config.toml
router_score = "softmax"
router_z_loss = 0.001
n_head = 4
norm_place = "pre"
norm_eps = 1e-05
init = "normal"
init_std_up = 0.0496
init_std_down = 0.00972
optimizer = "muon_variant"
grad_clip = 0.5
batch_tokens = 131072
Below are experts of layer 4 (counted from 0) of a mixture-of-experts language model. Rows are named router (the router's row for the expert), gate (a neuron's input weights, with its number), up (a neuron's input weights, with its number) and show model dimensions 0-255. Each number is 50 + 15 x the weight over its row's rms, rounded and kept within 0 to 99.
Before each expert's rows: a language model's description of what the expert responds to. This comes from a sample of Wikipedia text that the model never trained on.

# expert 11
What it handles: Technical word endings. Word-final suffix pieces of technical, scientific and taxonomic words, such as -ion, -ic, -ological, -ado, as in indec-is-ive, propuls-ion.
router:44 41 35 30 37 65 43 63 58 38 42 59 28 43 63 63 58 46 06 43 40 52 39 25 44 52 17 48 26 56 49 32 53 47 43 57 33 40 56 28 20 30 48 52 41 51 22 58 49 54 45 16 43 50 53 52 71 41 49 50 81 46 48 50 37 21 65 36 55 50 64 45 60 29 41 51 30 52 56 59 46 54 56 43 33 39 62 72 20 34 56 50 54 74 19 29 31 64 66 65 68 38 72 41 90 29 34 48 60 59 53 69 50 62 55 44 48 26 24 51 53 36 60 41 42 43 69 61 74 63 68 51 55 29 35 44 57 19 54 56 35 58 69 54 26 33 34 16 42 61 99 76 45 59 23 44 62 47 64 47 26 55 66 29 62 39 60 53 61 41 34 45 59 24 62 58 40 62 42 74 58 21 50 47 22 47 48 34 53 64 58 08 64 42 52 63 53 54 40 20 26 19 80 62 40 47 47 34 42 43 41 47 35 53 74 51 51 49 39 24 29 66 49 42 65 57 46 47 47 39 31 51 53 29 57 43 47 55 63 44 37 57 54 49 49 59 38 83 62 56 57 46 53 29 55 62
gate4:27 31 70 23 39 79 54 65 71 60 21 53 43 75 38 42 85 43 51 34 42 42 57 43 41 61 57 36 44 50 43 59 62 17 59 48 43 42 66 67 31 61 71 46 36 77 51 60 54 49 33 54 24 62 33 53 29 42 48 62 64 44 66 37 64 14 31 59 43 90 48 45 44 57 48 55 72 75 49 40 45 60 46 43 55 57 40 53 28 47 66 80 47 41 43 48 37 44 36 40 52 34 36 46 47 21 69 73 39 47 20 29 77 67 40 28 45 56 36 54 35 41 65 64 32 47 51 45 81 68 25 33 78 29 52 36 26 24 52 43 46 41 63 45 35 57 78 61 35 67 46 27 56 51 44 58 75 57 48 62 42 51 42 63 73 58 26 38 65 51 69 13 53 43 48 48 50 39 68 39 55 59 43 77 72 26 37 47 23 58 51 69 56 30 52 42 57 53 73 28 32 40 55 40 34 66 45 44 62 56 39 35 50 41 64 42 42 46 55 37 60 52 53 42 39 29 56 32 61 73 32 54 62 67 41 35 63 47 26 40 51 42 80 72 67 52 78 76 75 45 58 52 60 77 57 68
up4:75 38 64 26 42 47 60 71 65 45 58 38 43 27 63 60 34 38 61 62 59 57 24 48 53 38 76 30 47 55 53 52 66 60 41 64 52 72 38 43 61 59 66 52 57 14 43 27 66 56 38 50 43 71 76 44 51 56 51 86 53 79 49 55 61 78 69 53 46 27 54 46 31 52 23 60 61 61 43 41 50 45 78 42 58 25 52 54 50 46 55 40 74 60 72 48 33 35 55 66 57 38 53 39 60 28 53 43 48 43 55 71 52 54 42 63 46 58 54 41 52 79 13 55 68 42 48 52 62 36 66 40 55 72 44 58 51 29 21 38 48 70 48 40 54 74 34 57 51 39 34 58 36 46 25 50 39 29 56 59 64 49 51 33 24 49 40 66 45 42 56 97 28 64 55 70 55 46 64 31 44 34 39 31 27 93 37 40 45 54 50 45 46 40 58 37 54 34 41 63 54 50 28 49 39 49 36 50 26 57 74 52 76 44 49 73 61 05 55 38 40 70 42 62 44 76 84 75 85 43 44 50 29 58 50 60 16 63 61 53 27 59 35 26 40 33 34 31 38 59 74 49 55 24 43 39

# expert 2
What it handles: Political institution names. Capitalized words in names of parties, states and institutions, such as Minister of State, Labour, Federal, People's, University of.
router:63 44 46 31 41 67 47 72 37 45 39 45 46 55 43 49 68 44 52 47 55 65 56 53 54 53 46 46 49 40 18 80 28 44 35 36 56 50 41 14 28 49 71 61 41 69 52 63 49 29 56 48 68 75 55 37 67 41 36 50 46 64 69 53 45 36 58 38 67 47 57 45 41 43 69 53 26 49 50 56 60 37 57 36 41 46 82 69 48 16 61 62 57 55 16 47 34 48 36 65 53 45 55 61 66 32 26 38 62 64 44 59 44 48 73 55 54 60 31 57 62 56 39 21 61 29 54 48 47 45 48 69 76 19 31 78 61 33 52 32 22 30 52 68 23 36 12 46 47 72 70 73 75 47 42 32 69 59 62 73 37 68 27 29 61 28 70 39 76 41 45 60 79 50 56 52 36 70 46 59 44 42 72 60 40 34 40 36 66 67 36 41 65 60 35 48 33 27 39 24 35 56 63 50 48 74 65 51 60 55 17 50 32 60 60 50 60 61 37 37 61 59 65 40 66 44 36 48 39 00 50 34 55 39 77 33 55 59 68 33 32 81 27 29 68 44 37 58 53 53 35 36 61 46 54 62
gate0:43 55 48 44 52 21 43 61 33 26 62 44 28 41 47 28 63 43 73 36 99 51 40 51 32 58 60 59 71 38 39 73 34 76 80 52 50 37 35 24 64 37 47 44 37 59 43 27 59 62 51 41 40 22 69 51 24 49 37 41 35 68 40 58 51 48 37 68 41 28 09 28 58 28 63 55 38 37 45 51 37 33 50 42 51 40 61 75 19 51 31 54 74 58 62 57 44 47 64 42 44 49 65 69 43 70 57 47 58 47 50 60 54 66 52 76 23 73 35 65 57 54 46 45 35 67 27 38 79 55 48 45 73 45 64 44 58 46 49 47 61 71 70 33 67 31 89 69 30 42 15 72 68 68 37 30 73 41 62 39 69 52 27 53 51 31 66 43 59 44 54 23 47 45 52 64 26 65 19 49 35 51 70 47 46 68 37 34 56 40 61 38 66 41 38 59 26 43 72 29 42 44 57 54 51 25 35 63 53 23 47 37 75 62 45 59 66 59 49 65 46 74 58 61 56 48 62 62 54 47 46 29 42 38 44 61 38 41 67 49 51 66 77 31 58 63 14 71 48 42 33 46 42 32 41 49
up0:45 71 38 48 31 37 52 64 47 13 43 56 54 52 60 53 28 24 66 44 99 45 39 07 35 72 57 57 51 41 37 59 20 78 28 36 42 36 48 46 55 56 52 43 56 37 38 49 60 56 56 47 69 29 80 28 40 37 62 37 61 66 44 52 51 20 53 50 53 56 38 58 50 42 34 50 45 40 33 75 40 29 56 49 58 65 47 53 48 62 42 42 53 44 78 61 60 53 45 60 57 42 25 50 36 48 46 56 46 66 25 51 63 55 32 44 77 72 18 22 56 45 60 61 35 46 52 73 68 58 58 57 58 40 69 55 46 65 41 69 37 71 53 37 55 39 70 67 39 54 15 53 62 75 20 32 73 39 50 48 77 69 43 66 72 51 72 51 44 51 49 38 46 61 51 68 39 49 57 46 32 56 73 37 42 41 51 34 90 58 69 59 64 77 51 67 36 49 40 12 60 73 48 54 54 50 63 43 68 49 45 45 76 34 34 69 91 28 42 61 67 48 71 54 61 49 58 51 31 31 75 59 39 37 53 64 38 45 70 34 55 32 59 14 64 50 63 52 52 55 53 53 39 29 56 31

# expert 9
What it handles: Syllables after Ch/L/Sh. Word pieces right after short capital openings like Ch, L, Sh, H in names and places, such as Ch-ans-ons, Lewist-on, Ch-air.
router:66 26 54 54 40 59 37 71 95 36 79 56 32 65 53 36 43 35 42 69 42 45 41 38 59 79 42 64 35 43 43 75 36 60 26 51 72 33 34 39 50 37 50 46 35 55 34 75 54 20 41 47 63 58 52 45 53 46 28 83 43 70 52 30 64 49 70 54 90 40 57 34 32 54 76 61 37 65 49 59 62 45 37 35 36 28 49 49 22 53 60 51 57 61 52 55 49 86 39 36 69 39 43 61 69 50 55 55 76 41 39 51 76 62 82 52 51 79 39 75 46 41 24 43 38 44 68 24 68 56 49 53 54 42 43 50 50 61 31 45 59 27 63 53 51 38 48 49 40 58 35 44 61 56 55 34 65 72 75 56 24 58 31 38 82 14 55 25 54 38 56 76 52 61 44 72 36 39 61 69 42 25 44 41 40 56 39 11 66 50 24 53 53 51 36 59 52 32 30 48 41 43 60 51 29 69 49 24 46 55 44 74 35 62 52 39 74 72 23 49 56 46 75 51 48 73 49 65 76 44 48 45 67 37 62 48 17 55 31 46 45 58 29 59 61 55 26 53 57 69 41 56 64 44 62 52
gate1:29 66 73 66 44 72 46 56 30 47 66 69 39 48 68 58 60 68 30 29 52 57 41 59 24 47 57 47 57 65 23 68 38 63 75 54 53 52 34 30 50 60 51 31 72 89 50 59 24 42 51 62 52 36 43 54 57 41 48 56 51 60 28 52 37 44 56 46 28 40 28 38 56 56 56 66 21 69 57 39 78 74 58 46 47 38 63 61 40 50 68 28 37 45 62 24 59 52 67 50 74 38 54 54 30 62 46 44 30 41 62 32 67 00 58 54 51 99 48 73 43 56 31 29 41 60 61 41 24 35 84 53 48 62 50 51 29 37 48 37 46 48 43 79 47 73 48 61 39 44 50 64 50 58 36 63 43 45 66 42 57 55 69 80 50 67 47 66 34 68 60 51 61 25 50 86 50 52 19 25 51 43 19 15 42 63 51 29 61 51 26 61 43 50 52 29 46 56 62 53 38 65 42 45 75 36 19 59 45 27 33 22 53 53 70 59 58 40 36 50 41 53 51 28 52 54 31 41 71 45 48 49 64 69 38 39 80 43 49 55 48 46 28 50 68 46 39 29 44 82 49 44 40 70 48 53
up1:51 47 68 58 46 60 39 43 61 51 48 53 51 67 37 72 57 46 64 43 52 50 47 65 55 35 53 46 40 29 31 50 44 36 75 51 42 23 47 39 63 58 33 71 91 55 39 41 40 50 40 34 61 43 60 60 29 54 48 42 67 47 55 15 51 37 69 59 19 67 58 46 57 59 45 56 50 65 59 56 64 62 62 86 57 52 95 66 52 71 33 55 68 46 56 16 43 34 40 43 58 55 34 71 47 55 43 67 65 48 78 46 54 27 25 59 65 59 46 43 53 49 62 24 51 49 30 29 44 57 67 81 50 40 39 65 39 60 52 61 61 48 69 97 44 48 35 67 59 63 60 41 34 47 61 45 59 34 49 53 66 52 71 43 73 68 32 70 22 38 65 59 73 51 35 63 38 64 32 35 85 66 30 32 52 53 40 52 44 55 47 47 74 35 51 52 24 52 50 45 26 22 58 13 69 51 45 53 57 17 46 44 45 51 42 71 77 52 58 50 41 66 37 51 55 48 42 21 59 72 60 26 42 68 64 81 39 66 48 30 63 21 57 34 62 50 28 62 22 74 14 45 52 65 48 49

# expert 10
What it handles: Determiners and subheadings. Articles and determiners like the, this, its, his, plus === subsection heading markers at line starts.
router:54 38 26 29 51 64 51 52 61 55 74 63 54 60 47 46 48 42 35 60 79 61 34 25 22 50 48 47 41 26 12 62 25 37 41 48 57 38 49 37 37 39 62 42 46 67 35 53 45 30 27 42 66 65 44 44 55 48 51 71 49 62 63 66 43 29 62 37 61 48 60 33 50 23 60 57 48 62 59 54 68 26 35 49 54 42 53 65 48 43 73 65 47 66 56 54 39 61 70 21 62 41 69 42 61 59 31 46 66 49 73 47 55 69 51 53 32 72 44 99 70 43 39 33 36 45 48 24 85 51 60 66 67 26 44 65 60 32 28 29 39 57 71 68 37 21 41 45 40 57 86 51 86 61 28 49 62 61 67 72 39 59 26 25 49 51 69 48 70 48 53 49 46 40 60 68 44 68 29 60 31 41 53 58 45 54 28 34 60 59 66 55 44 47 56 32 47 37 62 30 25 25 60 41 48 73 76 61 65 64 43 54 40 72 73 39 63 56 31 69 43 72 64 24 30 89 49 64 43 41 47 21 47 42 63 37 32 58 70 30 28 52 31 31 53 61 55 49 50 55 29 53 70 44 56 61
gate1:53 51 41 33 35 58 41 58 35 33 70 52 53 57 37 54 51 38 44 47 58 31 10 37 52 67 59 32 43 11 68 33 47 52 48 54 73 51 52 48 47 57 32 48 81 47 30 41 50 45 57 48 66 24 65 77 68 46 59 19 20 43 70 51 56 57 37 16 38 40 44 51 33 43 72 61 66 42 53 55 71 26 38 44 43 23 48 30 49 42 40 72 48 37 44 27 45 27 43 34 60 47 58 54 37 75 31 40 23 39 39 63 38 86 35 44 45 27 71 39 58 50 56 44 26 60 42 62 24 62 56 66 67 52 63 40 63 49 60 54 12 51 48 55 65 58 56 45 50 71 46 42 69 59 52 72 68 56 40 23 35 46 75 35 50 48 41 33 53 76 47 43 55 37 72 08 52 59 27 72 46 38 37 65 69 21 59 37 32 23 65 49 25 26 50 53 63 70 72 44 16 60 43 33 33 52 38 30 66 44 37 36 47 52 43 51 44 58 37 34 24 57 52 36 49 50 58 51 37 28 57 52 72 63 54 77 28 63 44 81 70 47 53 50 45 63 66 31 35 36 40 23 60 37 71 56
up1:48 55 72 32 41 44 40 60 35 64 64 30 50 56 28 62 42 56 69 30 60 72 74 57 28 62 36 58 46 63 36 68 46 33 44 29 32 39 46 58 56 33 51 36 59 59 78 32 42 50 36 52 46 32 29 53 30 47 72 52 63 52 52 36 69 33 60 33 37 45 33 53 48 54 45 57 49 61 45 72 32 57 64 62 29 64 52 50 63 52 51 74 46 44 67 72 52 53 55 64 48 49 58 42 63 32 56 31 61 55 64 35 54 25 45 44 63 71 46 42 47 41 22 51 69 19 62 62 62 52 62 37 21 65 60 50 41 22 24 38 55 69 78 59 53 34 39 91 50 15 34 59 37 39 55 42 39 24 72 63 42 51 38 96 83 63 50 36 62 28 54 51 40 46 35 67 29 59 74 40 63 42 33 22 30 50 31 71 46 62 44 42 50 40 60 27 23 54 47 23 66 65 60 46 37 50 63 48 51 62 40 59 51 54 51 42 28 50 74 68 54 98 50 57 50 66 36 20 53 46 65 57 59 27 54 24 57 18 15 56 30 58 70 50 62 56 32 73 64 59 58 63 64 77 51 49